Below are experts of layer 4 (counted from 0) of a mixture-of-experts language model. Rows are named router (the router's row for the expert), up (a neuron's input weights, with its number), down (a neuron's output weights, with its number) and show model dimensions 120-159. Each number is 128 + 32 x the weight over its row's rms, rounded and kept within 0 to 255. Numbers have three digits each.
Before each expert's rows: a language model's description of what the expert responds to; "mostly gets" lists some tokens that are sent to it at least half of the time. This comes from a sample of Wikipedia text that the model never trained on.

# expert 11
What it handles: Word-ending pieces and common words followed by of, and, in, such as ter-m, fil-m, m-ember, feder-ation, first, two.
mostly gets: "two ", "first ", "chool ", "known ", "other ", "national "
router:119140168133161135122086169104044067071123123122133157112118088094133095126179165122175222080102156111151093120079156138
up12:107092136172145096099126175191156145204142147188186131186126166087149115146168100165174109106110149090132090163079116178
down12:096086169099146149142119086132105156081101143102106135105190160163136150118092166113160125131108141125166182172124177075
up13:072054114149143136088168167153054126116143102144165109156166134150052087097115073103120111115118104107077104078100093119
down13:141165105151054109121091104122140086155111120109106122030098152090161165204128144156105117132084117133117165168113108138
up14:133156125164081077104137113138175079136111143175134116159146121104102120117102109110152118178138162141181141102182164192
down14:197124167152161191131117163156154133075111148121120071092109172152140121157163089116092163116089179069141136145101136121
up15:103105128140081040132088115122168067122139137111088137064095155069124076085080151143090129134128156189078057167132094122
down15:138121092109118164122056072143114138146128092109154107131142129134167187152139111113177102189116038106149156140042085111
up16:141134102129184109139141097159126105163141134113151136132078096161093138119103127138093193142111095187152112234125139139
down16:154077090106109106124126107116108097090165115128062075203174232072098179122119166118195075109174105118094134088163117111
up17:119133193134116077104143135073145088106046153146174105161075124115132173150068114121089187187130136108149070151141075157
down17:153149117170114133211107122168170167176138109098120151132101136097085126084131128088157098099071131073138188111080172122
up18:131137175105099131150101154152115126163108088072105051181085117086105066164165082118164123088126161145105157140120126090
down18:096151165128095134135086125149155112159159149083107093161138125175156083187149048097091108142081137124058096126139139092
up19:137119099081131104101107154137171147117101099170142136117096162079117095058103149093111064058168111146119132115116099146
down19:126127172145084072145195138123149116126111180114138121111137127142111061150113106133128151194082158151159153128093193109

# expert 7
What it handles: Inner pieces like a, o, r, or, an, mostly after accented letters in Hungarian, Czech and other foreign names (Kapuvár, Šárka, Socorro).
mostly gets: "a", "á", "ro"
router:199157102137120110120179052127138137124133098143095129111184133137095126184144105097105138083126109120057099092153114125
up12:104174110088185092145105133090125138115141095066080065124128130098105143063105176142155113144159132151024105135117168152
down12:102089137106103108119132119060129163056161142144184149125160148181132140103136164106120130150103144098138121069141125122
up13:093169160116110065125117162108115132142162105107071076111175136091145074144121085114172194127102134173093095107036136135
down13:107115138101152170154123135182165109129145120072124177149107091158079110072167119146116104148104080104129181140156142112
up14:060161117108105132166118163191162115059139179151106121141098126123156122150133150187160119134115119155082155159142197124
down14:166159125105113160072107120136124149127166113129108130084165137091184096124082118134107092168095153144161160161123143145
up15:114152150129089128105071127123123170125118083069156119138111102131070135094184086149142110111131103092161144168101061108
down15:119231089126146131148142163098147123065131157091138134098125139136155128155066084071103182158135144125094152107184184138
up16:172101108150155152089136081162145083140129087100136129090049133118117098108114187159140135149099135137147136064159109189
down16:135085113120121093125199116144079037129161152111150156106129150165107152175182101108202040124136121147125137133094248156
up17:139156153119135130082064096096092101090166105128166118112150109109122199153148134162106082138208137151059114123084108121
down17:127080152114115169125139163090146180119151125145096156169096135168131074133106123164183169127131155095123104129078125165
up18:116149135111130142114080116138129220129092132140186089179089117151130165150213144095152108135137140142173150122110100171
down18:151147158172115190166140129168114176103130144152171107185097205158124119112153130168140125138107080161090117104156123090
up19:099148118134099115184127155134182135159165085056113114088110112150140189100148119162161150150140098078187042108056082132
down19:148143127080133136077144102173127127066149129171090092123146091135171089088098105116126061136184127160141161158153204126

# expert 27
What it handles: Final pieces and separators that end a given name or surname in sports tables and name lists, such as TPE, Nikola-i, Li-am, and commas.
mostly gets: "John ", "ton ", "z ", "u ", "i ", "C "
router:163117142127078077196149105158105144132190082122067068148107130127119141182145063157154097140116159089071071101181150099
up0:143139142097123153138100151184032117110129179109114114115125105085117163116135104185169135136151134150102109096094102115
down0:146113110175144128153106119171204127096180101156155154115106149105149104134118170113140096175120091074187147148118126225
up1:127131140075067157102148060056158107088158140073161127156143129143154122167142143132108175131130160155209148147086092085
down1:141137141138121115116102122210081142169123143138134097101100118105094101086084136150079124124139145126053102186110150134
up2:095127149091128123132118097161111108168103136108154105132171113098148163063181107084148178128182124101067065132106187119
down2:119060081138141142115111079111121121130149116150154066130158155125130107171126221128089080150074139174180150151097109168
up3:115154152130117117153101123075099136160083123129146125061114108139087166100155102155151167171085115135108077103128184116
down3:174132121170111053106230043149104140132143147102116129141124099126143164134115088125164118089105143119158101138098094175
up4:151159142114123156119098137128193084116102126108159209086096130079141077084152223124082188141143136118159149115146104112
down4:120084168094153131155127086194173146108061130087145117127127127113076118157116144140071201161130114147150140130092166079
up5:101149111140126140083129059142117159147135136098128180064153153091139164138138133168101122131100123140060145084153099132
down5:181123139149177144122104186118144089118099136112125121206143148173119158138112151110146184117142128108110077195163098130
up6:133102079136094087127154120164097101148105168119117140152134104141076145135117171124166080091098122125105102171113125172
down6:151155181119119113093145137125120170159109113160134144122114144156099166153145050094152194135162125083125162099139097124
up7:104092192152154149073099083134141168128114145120091089126098161157126114140133097143150179139103122097109106102128171092
down7:122116133119147158174101145126123140111142082154167207127196178100171134038174127111109159158156157072133098185216054122

# expert 17
What it handles: Short letter pieces early in proper names, often in sports tables and schedules, such as W-e-ber, Y-er-evan, O-sh-awa, F-al-cons.
mostly gets: ":", "oo", ",", "Nor", "ollow", "ash"
router:113078141130201134104120154159145147142101092179069134147117129155126198085085154180127096184108149086134108161150172078
up12:124138155108098033060048131143163155107165177184149176064167085143102164144128127149161143206142179171125064169182075103
down12:121106128211176193102079127145132162164150138141133137151125190097150071107127145149120158159109144167131155106109095181
up13:104162130043154135114138153172103095156077070127125122133144171111133111134103118106182071094169142116111159117124106134
down13:128111110139100102156145133126140103085122169166114134116140105103142161182142091157134179121068156077121100070072071147
up14:115119152092103119149146127100084133076152138136157124142097139166206097148175158066082162147101083127140103152081080124
down14:129115096155077078124172134112184122151102124122168101133100137147089169143099129129094074139226141082102170090112162111
up15:086113143136129145171134127139125123160116122098136105055154131071126153111191148178119106094063127167153095081089089040
down15:099103072116138145114172051097115164126149118138144143144098135177132133122132159120164056120126141178146131089106145148
up16:093216195121090117113127110111079104128110152090135154159116099120183160174177110094122142152142166091132161174103160099
down16:168116155150150190121103126164116138190070095117145152090110099136091148117129112152082086103154121092118108198138140054
up17:144154087169059128100150062108133126200127087068127113118120097102110102123168105117123166141114133102147131172147097106
down17:078179121094187135119156187108090136157175166129052111110140145160098149137168138105089142067139140128091061136169108130
up18:121148127119163133141103086118083136142096152142084124111096167092128109092164096127134080124149184127051094138133147112
down18:170087141117102213139181154117163125180166098104153089115171135075094210085161124144127135132172139099126177152147100121
up19:079135113103059072149127170115158161129108167145111079110093158155151144142158141143173169123141137159099106149111174156
down19:119132196139140156112155111111121154157131141092086112143119158125093114115102181204094109177176149126093100154128138118

# expert 58
What it handles: Final word pieces ending in a space, especially adverb suffixes ly, ally, ely plus also, not, only, as in accurat-ely, slow-ly.
mostly gets: "also ", "ly ", "ally ", "not ", "ely ", "only "
router:083150180115142127118076057108114137171102171111089079149147158082137091146164068137143208126178101087143087149121117145
up0:035107111127168186115174114153044108115202118104154167102110077100089158144107123104206094107122095106139101136170147133
down0:158165117141137129131101134119123183108072117134200153121154078168099102079158086142089146116140120168117171112092176139
up1:117139167150020165100156143164119137092135128088156139181164064144106097099090119134177138121106118136125149200117114079
down1:115138138149128114112119096091116119134141088157150131197118121186123116116113143117117100089141141096132092144097148144
up2:084103105104163059132126102086135133117152135120071106109105151125086117096073074164119157131081081098122110115128087145
down2:174154127077115072117140081150074091073087166152159084131121117142150100137161142103145139095148130114172166163090143113
up3:125157103082087067129077091150082129168108116095134121107082140161142174166150101134101073121098109121168140085086099145
down3:114109070086117235154081145116129135088179115054176119135200156171139163129078127101133156115157168124124125135157123115
up4:134128107084136145153104117137146137080083066137113114144091143144149146176074169173119164173123092171110117144142124070
down4:124107108123104106119157144102077072103145145141149107106085074090194161108213121114192156114097096116146174130121154135
up5:143141150097111096108137139186109145182159092126108121147104121106126114132113115143134159106139128063139119084053139129
down5:108089150151119142101101160100158082116133130105067102149162091112162147101045073128108154104149127115127118118149150083
up6:126114150126122102051138097159161108147078068114102127108131116104149164083154035147143129160147117108177156169140119153
down6:144097113200142120113103133113110143087153151137215145117149122127097127165113206124148182129075133170080124144139087137
up7:147117091168154136124121165099148138120133131124123109185135161139112102078110095140090130169142166072135105084083169093
down7:106113170118094144126093142109079073144108123157160130113121112125140209189128109111096080156124187148107182157138090160

# expert 28
What it handles: Sentence punctuation, paragraph breaks and core function words like was, is, which, who, has, especially the copula after a subject.
mostly gets: "was ", "who ", "which ", "been ", "has ", "He "
router:184178165090118044109141095156140128066169190164096123097112172123191132107148127097189170120146061082141123111135149117
up0:138114161119119131150112105124163155142116122107174151124131129137152063110151121138136146108143087145125093148078114093
down0:139102092145142170172122121175084130097124114104105135090120067136111122102128159120146143138153187138132144077191090143
up1:199183163096126092130149162118098159133148118126136093163132101111218125176132133078109143123130182129156074089224111119
down1:087085079117135189152119155116087115119105138068178178068132113134102110133116144152123132109179086173107179137080131157
up2:092115131120130145154127171162139152058108108101123132101119083182151095126146111136146129167099077140119112128142166136
down2:158121163141122182094097109138158176150132128127048053112103100093118093121073160073148097093097121123130137116154165141
up3:163144085204161154167158079109083124046084096130143161135115161096185161104099144158105170140095090131184138143124144143
down3:117083164099043147148159199164133123141087114132117124078177068122135145150113125158165101098160142181098076127097089153
up4:116110132180125125145131168115153155148123147134098181120145096157122168128083063150118165123153174147159175120122151164
down4:114125100118105141105133179165138183189081116119183127124136153164168098163153128123141167135143084159117109111122115106
up5:116183156176140076115182172141145147078169175128139093130142160091104123095202139078134155135099129145120187052078143035
down5:136086174101109123075099109099091079165073078130120200113071126140140143130080120154145076143146102143190057145151126155
up6:120073125137167046161177127127186139129126088121126176110112089080107120123144128118091121104108096157108121165131100091
down6:180157129142060106134099149158069135142188112141130092124129136154113163128117166113109164142111134064154099107080136097
up7:141168112123157099184123165190069106153130104199146144160111135135102171168099044100105133175104145122096203119108123127
down7:076102139144125156141099152132128118126134143104150104193200119175078116175159088078097101130147225087102085207120084167

# expert 36
What it handles: Clause links and subjects like and, to, he, she, they, who, plus ur inside insurance and Euro.
mostly gets: "ur", "He ", "who ", "and ", "she ", "he "
router:127133102149168103139066120095099115156091139159157103131098146160152133143182180112131090088179071141167155190068097152
up0:117113128159094178148083160087105128114069141126150066102161111148123119178132098119083128132178079094161165119104158126
down0:147118081141164132134103125157138088114165080099067116082139124158181175150172160146097157050125149151122139121144074180
up1:121133115134133160143085127137088134103182089132114137114139138102137143147154167171128157131135171057089130170142088122
down1:147118110128078124153142097137123064052147137152113129161086121141097089106097123141195116116161141129168172155129151139
up2:143113128142142097115147141100147112140140159139115168132116161079101147122134093162131124085144115091185125141121123137
down2:153120132128132102167134171117153096103109083074149116100154103099139119089122189116089112164111140119154158130111142148
up3:125085074149095108095094159170082107161079112105073063130085111067092175151167120151105135088128133138111106165064142122
down3:060123170103113107173085082115151076101124159108183137139123142123104111129156105134135186123124110151161138077131122094
up4:182128134138173104125073176118100159085116079092114086130086144108138112123113127158102095151143127119130126126146098105
down4:153113085136092165121150150151196120152115144092166091128144138169157092117186160096137200115097097098122121125107113116
up5:100168090196182097149109193093061123115139137122116151211146161140144156135129115136133121110087145126180139050202148150
down5:149132197108103157126109154099116144106146139098071183092147135115093099079083065125121115177133110121097090179110084138
up6:143100117116123166162070113116108138093082177067138136140117074160118123152173100172177178160127083062111164170125177150
down6:137133143135102105114127103165136109204168092188187127128120147147151148104129135076134141103123138182102108110201100059
up7:141137114094197117117131156175140155115162104110139136145096106162122139136214128157148130059172100114150111122102120145
down7:080122137112120119145161172066159127161133166114108166112069094154084120139144095097134174191104093161140150175182139158

# expert 55
What it handles: Lone consonant pieces b, c, m, M, B starting or inside words, as in Urban, disambiguation, excellent, body, Mercedes.
mostly gets: "b", "m", "M", "c", "iv", "comm"
router:152103064102168146167175071119085127138142097168131131147141109140129145141085127150136119157112109163073172092078100088
up0:116130158100138122116158177168090066114108118115177103098167142061116181137189131093183107175164119124143206063104064145
down0:116087140120106130126159082138137125175091131064140144159139065095098164078073185137144129170129157102139122123148137156
up1:073107132146116099089137146126128058129161146115174148104139104146140084129179115110137083160148149100126195119178137175
down1:122139147129161177134112105107134166119128130108126118100152184132131151121149118146176159112109100140100121133149132139
up2:100173105070086087133124102082182100097156174084132122124167133113156097144126155134174093105185145116110108169082143128
down2:123138212165112079087129183147112109127101133139148095177083143109062139104109172114114159153141121142157160101186140095
up3:107174118137115138156128125128129059133105150135133185086093157160106177142150124129151154120119123118097143150115112145
down3:136117142096160158142121168163091106140193128122182150158154089119169080113131140124074132172146158070141090131071123136
up4:098143133144140105144119122107093110144106171124112112110139113074140096178135096109136118157199117100111127079172120183
down4:128079147117093195126123146183199101161116086117148136156125149161105129128114136095144070115052159115147123131116134133
up5:090169116098117093131142085181113120149110102110106119111099087087154118097128151105142128124114127116145129127151144235
down5:084098129168161133100157139149140114125127189147191104146171094188122138173118136139139174094168134097136105134066190135
up6:105093131166156085151162130103062172105144167138080142148098149159143141106103088096142136128137168104150138123136140187
down6:144112136089162156110126101131180042169066105124160114158155127136108154154122162163147099048114082157078078160122120113
up7:165131095144205074133174084113120118125158056121095078108126149153134078089096089103157092082192123151069162112119113113
down7:125135137143102123146137118080147171148082153127158159151134217153132122132163123166158107167134112147193178147160098179

# expert 23
What it handles: Line-initial list dashes, table pipes, == heading marks and coordinate symbols ° ′ ″ in infoboxes, such as "- Location:", "- Born:".
mostly gets: "== ", "°", "′", "″", "=== ", "="
router:118139118106123076138125135156163119149131123154185144150053121146139127181164088101115077129076097153166159133132111149
up0:184128141092146187097089171105118126080156162126115096113176155088085133127108182157164151123111157139224117113162110116
down0:098131090120115146175054054113130096126095134097182090127126140134092109189094132060143147212051146112147153111164085110
up1:113160133173113155161148096124132129143150172137193133155186171145139178134135140140140130128107125145107160112050115169
down1:132092145131143099065131095133070084136137104091056154119210146105124191141164150098153117134123188131192134161122074123
up2:088097124161119139085130116107169139124110124178158101104130145102123120073179171146088095088146123153153186157140155113
down2:183122117086105087175124113095115100176161113132073123139131124160149109182098160093201109171133138118159123154145108152
up3:167120107153098184132144127136141105105152110136054073175131096162103123082139126080183096142168100090104132183057080100
down3:147112076158153073106105102130125151151172136109106192154150133115136129129135164183099193140102188130115136092195148124
up4:131131159167136130130058077148071169070191124210117105102080137168103096042147050157131132102167137112152114131099075153
down4:111168157084117169101104044157094161122127134119118093179103147120102135103200140126130146117062181185115127145088166140
up5:088158104125115081116124185099138133164048126097153172073081121169128105107127158135122148141125071091165099127153138138
down5:119129120149176213162145117131130128170165112171121131131175172103109130103103109078103148114149076106041147140038140103
up6:120052081098099132122120120125105110157117144089059112126111121104158094130102155200128083138102099099118139167137148115
down6:146125163191183116136116123163181109109068152123179093175160138083158162132139127075146154131092114164173159109116131146
up7:170135168102161083094100098066100103137092133120098189104111140150157145145103063172111185170096068114113154123134111112
down7:125078120132166114167162119198104130126128173099160106091160091140151122090118208164109105144127172120169109123140167199

# expert 60
What it handles: Word pieces g, ig, ag, th, Th, wh inside or opening words, such as Reign, perigee, manager, three, while.
mostly gets: "ag", "g", "ig", "ti", "Th", "ob"
router:071188118153160137094134189122171180074109180206142100145118120084094104090124141133104125115163067104152170115088122101
up12:140154168169156076104113067113117127154169127084096140090150125066173156081118123158117162105100139106108091080135072172
down12:121102119062160123084181123138152132145143110152170127149113165088158146089108099127059119115063183121154110154160133105
up13:140124147137109173142104116119095121119188113149109168175151120109138152068160119133122090149110119158159102144072124102
down13:176140080148081107114130103132089166120080099136145084150194146121144118160105122166083152146110149094101152132170210109
up14:160200149188127126138128114133149150087089107159149113104105176090116176107119159163182131130108123137116143150128164080
down14:111061173090112154105127113154126142139102099153123123174112092063116102148130149094100169132119101137143115122071134156
up15:129106106097144081126117174083089107078133155142142092108120086139135151048121106142116160178094136158070103176082141140
down15:108068114100142162116131126139182102151088095139078146209158161103125170201076185108165094105145134132168077104132134070
up16:105127117152159137096127106132079121145111099131082119102113106143152158123172146133100199128120168172092132140119124123
down16:088136122109095100119154180152168077115126201156193118082078101079092062164114114097107128145160144120121146115102127144
up17:130170160185125086121180130141146122182124122161069059080095094168152100101145151155180088085093066143115091121140164124
down17:119065121200131162093114122173128100115134171149165077157125141123149130139058143138146192131150128099118104143103176132
up18:106189116185067146144079134167132182102123111109131091137093166114135104105153162142135160099149089096189134182156125090
down18:169117170124163129099138106162112127122117031087148124096128113095124145097127101104086097119109099128077186141111113137
up19:151160095144041074148124106118094196103142178178138100176154129115126131163125086099100138141160126125129067141090112169
down19:134127164163166100121127095137150093062117103098159143097118113143055128119152161105116129120155113139121176131160123141

# expert 62
What it handles: Prepositions following verbs or participles in running prose, e.g. to, on, in, by, for, with, upon.
mostly gets: "for ", "from ", "with ", "on ", "after ", "to "
router:192150162111220113201132184123147108150109198126136147150072111072125108137140174118133080109159161099144153166145121124
up12:131181144115163153136166101134148123148133076135167075135090099079077165147130168195148117125103132129152137103136089160
down12:115085145128172129078136116155146142112071174151130129128120207186147117117154115087132129116127154144097139163092177140
up13:132163180144155114124110088124125063093141081137153154075087147097084145103133117099172139107183098113194103101118133120
down13:123149109101125175095156085115105177158072162126125109170153093128188111135117096151133143121150152199074136139052144164
up14:123179095118188092203128132121148113094147095151123125121145121204130125140145171155123094100146117161084138156136156207
down14:116105120129097138099133161126151106190173180139073124069161092111131135124136160115125102108172139088142139178165136138
up15:085149055173140109162098142096135061127171158136135081132163173131105158132117143148141117120124183139143142116108134135
down15:124107160111172126126110160122089132122142185093111180150150128154099109149138093047127116138136076126149115132202080130
up16:065112045145116132158086109102120136141190137096114181136199159127130132137131115107116140169122096101137145110114118091
down16:129155152139125104167131178168161159124151092131069135135085103120141136085127147098158119108101163141179063104153125131
up17:085132124153127112172164133122117167114094102106113121130156164054144170146088084094075112100161117107186111106110127147
down17:213100116130149105120070102151134119158123168120100073190102136119150105037108135114159161102134155082147147131121151088
up18:090078154151134108153127088160115139132141092142112162111091199127152190139133150083114068176097089125157109063087126113
down18:191142072174117074150217190186147172133163130125086130146127131123084197126124128172140133142100131114131167120171082156
up19:126128162194101138149129133146149050119131105138130137151119056118131131124067138107153119102132194169151165094141148154
down19:093120140100159132163166143081130120152115152179121070047145117133144101083131130087161180126142062138101094144155097076

# expert 10
What it handles: Last piece of a word ending in a space, mostly names and proper nouns in tables and lists, such as Detro-it, Trufanov, Stevens-on.
mostly gets: "z ", "University ", "ton ", "ina ", "ia ", "i "
router:127107183160144074140108114139103161131185102045071118152089121070122111196159102124142128131110162111090086124113167135
up0:135093084109119062161134113122096145094147124075124149090109116068223125129107102081180106141121143119053138125143152102
down0:182146151189152131120120174082166148125133112137146189146164138141081139096121102113113162102113109171123100071087097160
up1:100105102130070100106160159084065164114168135128119133119165096164076103138110105204116133134149187203059152135141136120
down1:111179138170130165115111126170171099108197094179122102134149128167127076144130065124122128171107099096134148138172106149
up2:128098097160099165155102129179143159137140081112076154111107101148142180089089145118084068115053174120154133138154096188
down2:114176143080108088129167118157109156167119119132137085085157144096131111128157119149124149126189104096079095115062134149
up3:135129159139163109139136137146115148184140140107126208119153069138106138048092140082160107097183147125189074123162115109
down3:146182174167072115162175072110143117094163168112108107134113118195091174136117129095142122159101141122101167112105032199
up4:098180085141114169092164155149109126131132128138160095137149148119091154100115112144106140169159133140105093079168114137
down4:105099156120120117181102097096178117075144135166067135150088133186150121148156142147105075099079097102058135165142102065
up5:128163059085115117120091178094133100149121108136192116090130185135156029157103168119147132167128152150134143169171181131
down5:113066150110147170113063080185062151155150170108151146110157096103143173164117137168105095133179164101121097092126087159
up6:087129162127097079083087162180138132164179066155126132146072172126152156110098129071127128132095137058126080212104104113
down6:112106126135150158184118128076136183147110170146089095136154108109111093147108146119066179148082141219104122106123115149
up7:183121113163082087208119089147112129130167087103111143131144172105140163107176134090129117159053133121097075150121106130
down7:076120167132152164112086194123133159167096137122169079152150069139137151154095117167103157160117141125090129142114114135

# expert 51
What it handles: Pipe separators and divider rows in wiki tables of sports results, election results and statistics, such as Pld | W | D, FC | LA.
mostly gets: "| ", "|---|---|---|---", "|---|---", "|", "year", "; "
router:110113110133155164117149088045149107153100117159132146150148090124129153111106075183086123131103153083169181178081161102
up0:105082099153146113110162145162173144063109155141198098140084071131160159148129155095135154130115101102164074189146098116
down0:159155170122085100151117120089152119113072150114058109148166143114143153162116111157124102070093149161096110153126135146
up1:130168185108091102133141154120141137177139119123190123113110124122137175107103138158120105166195055129114126150071088186
down1:128056112139130139166135146132128107139138117146079142139125154013099040117168114142158164142106150153153122159159122102
up2:110119116127142108081087126151073151083150117152118114156115133089056120144117108125129164059058099056148106135177087150
down2:107139086141159187171132134120153119139142102141088105152150163094134094103117095187176103212141118132127183132117164111
up3:108186126170194106081131132169187120133142152118092169137180117149088109139115072151171194126215118118101157148172147130
down3:165140146110165099072122067090090165119145107093127124103117146124181115118084152170078102166092150099116080106113149107
up4:101165195184102074171110116068092143124169155144198121110105095142153179094118126100172141158203091144143134169123101101
down4:060094109132166127156189091162127160140155128137099086113120095188165172096147144104091134144052217152112133155168117152
up5:104131084158075148116111110175093166176099131114125123130110169068161123112115126110158185136159124121107142090148089183
down5:125077130146136113129158102115138086059174122177126136107077104136120092051141091122140094201114215137119147094167206181
up6:107136101192167103177113091111103079163161161105053153125158121155166121123094116138129104144105194087121177160138121119
down6:142142091159130102093134073156106169083190113125131104128106175147135114154112153146097127120138137060151135063049082181
up7:184163124125081151177099146179071105129126143109157148094098093143154160156128170138120180081182133155130124126113103125
down7:128114128125142112064163113083141119122234088152117095154174117130103147109090120132163115145125161077064156144133069166

# expert 20
What it handles: Short word pieces right after a capital initial in names and words, e.g. "om" in Rommel, Thomas, Romanoff, romantic.
mostly gets: "riv", "om", "od", "im", "ri", "nam"
router:119149160132140153115137137136161136164111087116091076150113151150126130087101138132102037090087121189113154122094158073
up0:106109111161154099123179093114130128174124129066138050175135129187124136187133127144164146151160125178055111077111071113
down0:093131056119157178154091140151185113155132091074113187066141135115082204142136105107127187133152145138134151125130109129
up1:068116153185089123127142120125074143069127160089102110100177175158130166103157091149129077121129162089099086111104125128
down1:139137150062154134144125140141150141162169145202105106160103124169116084118140137211114140160148074168082073121132165132
up2:136128151131141127129146109108079101128124105165092145097210099093169130080145105123192145149163177154044050181091094188
down2:111088190170157134125102121116127155132123158115141120111157081167116151090119117149157204127113123091126221117072155106
up3:169141116133156114147169139113100160113173146154106123086120133161138130127106172154155151137105151091124083139130121148
down3:107116106158164137079136136167158190065168170142145161127143092133123171105122121118109173122102116126086151109115144167
up4:174112090155107102083115094143084083133133157125072097144078111114082078146091126107127105109114099117118089138126102115
down4:093142127100138149126158178168096116063136113113119124123104126125139150112140088164107106137120097079075083179115147170
up5:129082179147135100122082114088079151130166139169124125136087138135177139148114130135097147123068106170135120127131070152
down5:109146094156102099113125077118102149137178151086149153127082173134077136076175152112106102126138105134147128094078117122
up6:124172171129116048116108116153133138147094093145176109127096137143090102087142154177137106134114097131092141180161108135
down6:156176073095206169142144143137151114152177173153130113103160101125212115179118075126098117148171099074156100111119131055
up7:140150121129163093116125068133157155118102111176073111128114085130152125156119186120169138132160108156136097163117117103
down7:133157138222119163157108090155136126146128169143157127081140085140101163150133146135092080096125176129132065158151113137

# expert 29
What it handles: Consonant pieces like ch, k, w, st, B starting or continuing words, such as Ban-k-rupt, Laun-ch-ed, Ch-ina, pre-w-ar, B-attle.
mostly gets: "Ch", "ch", "sk", "w", "K", "st"
router:090197107083143130139074116130123127074128130136167145148162087126138106098156100129165078136158091145177101131093116083
up0:159132153162169126156141114138128142146116130149125153127101115065150129155136115139164184147109134081100169065184123127
down0:114135100092093066107126112129151178159140177124141135132084123168107134158066126113087174124120188111116088099138099154
up1:163179124095149118180100137128171108122110218115128126127101137154145104170151128104149090107071160159093082130141154122
down1:158111143141096164177150119144023174118122165141136161156163119107175123110081106106112144163127169162123121140098178084
up2:069140171149086101153145134135103160119152141196092101114132116138157080121155137136132135086115139110048084095074077106
down2:222138056115158142112130164152119161162128056111141059177136088196117164153128121155146122167158147146184140166193127191
up3:098138128101128186158098123133074125122152173118108186078125115117066136128148152111170145084128153137156085116143041157
down3:134137142112134116128197094116184135121080068064166158156156047119180112134159138099120149128134129146178157173142165108
up4:146129126139198092046142140117093116190150079170170176091097118195088125193176080153192149108133127112130102138090119111
down4:164175127117099169158120128165154107134148122162095098126180120100149163166136147091131170074152090079110122210169080117
up5:135134119150103095100123184119099122108159106162142137091135111150083165132158165134150136188129175117119139073123190149
down5:113129131136148146137123162135122137165145159039100163117117123128126105159105165113159139109107127179152124138073061135
up6:175159106120118100154149064122132182055144191183152137120119116138127084168095162170119118095141105098121114089136077124
down6:170097137119152158108059149073112101118111093163134140133094141103121102042169166133088094121128163116115097146121105114
up7:080209128122192040138059116143093127125118174117095111147106106094172099132155145017149106138157116101100128086083161180
down7:175155156179099114123142141114125175183130134138097161063105159137134129093176153131090159112140197105143089114097139151

# expert 52
What it handles: The letter p or P and p-containing pieces inside words, such as Ap-p-earing, Pres-p-a, tor-p-edo, amp, app.
mostly gets: "p", "P", "amp", "app", "po", "pe"
router:129116179169193158148102085117177136125145128191192162079122126151122123121140135162104145129094153118119089130189093098
up0:084102107137159129128060115135107127142155106112111118069141166029140119143145150126134102129145107164174110074135064149
down0:154168127058169109204059154128152131117126146132185086129134109148082160122092120132086124154133133110113161145091145113
up1:129129160120081073135109152104120051120129076163139078093065185114176202149141121107181123098050138159145093190058103144
down1:105124159098149172174157125092084133097140113130184122102121151145153058047153108182079127076119130178177135171116119085
up2:102125108136158139180142109144036120140113119106056120106126136102138061116153136096108125112109192094165157126134118129
down2:164154123134086090089065096125156155090135138087115123112109095145174067090108146203098114141111152143161113154152109128
up3:116125113121109091117081108128158105151125100132126134121177123171209156115148138143184111080183106136182108103111168143
down3:192100156151171154113146152150154096133127132119106160149122161161109087133161136117148144095117103164100104100154154087
up4:137138148116033120098134092102143135148092166161072148157159141130122144112217077137118150114179112154079161075120087170
down4:068129115102165169187146112142082099110146139124148147125099160124091165115131167155147134118126173127167140167103059134
up5:094133135145190151100120128111140161152171128167138128079093113164117123151148101090091139139166098134142161110153119102
down5:136118144164134094120107174158093128113133158146126131093168138102198173150117137188069063122129109157158129172121176104
up6:142097153103079093178102159142101135176083138168173111087144100125075118137064100189136111100122134097168116139091128141
down6:108154110169115117152097201087135113180119138146125098104152085141162139156087118128097126090134093089136064172098112121
up7:100219124143098046161117106071120180116095096116190143118159095096163152104157098126117108171163154126106164137144118150
down7:097078140088127133112160119132132133114166083133125070125106170145128126104120128085132173140189137153104088115132093178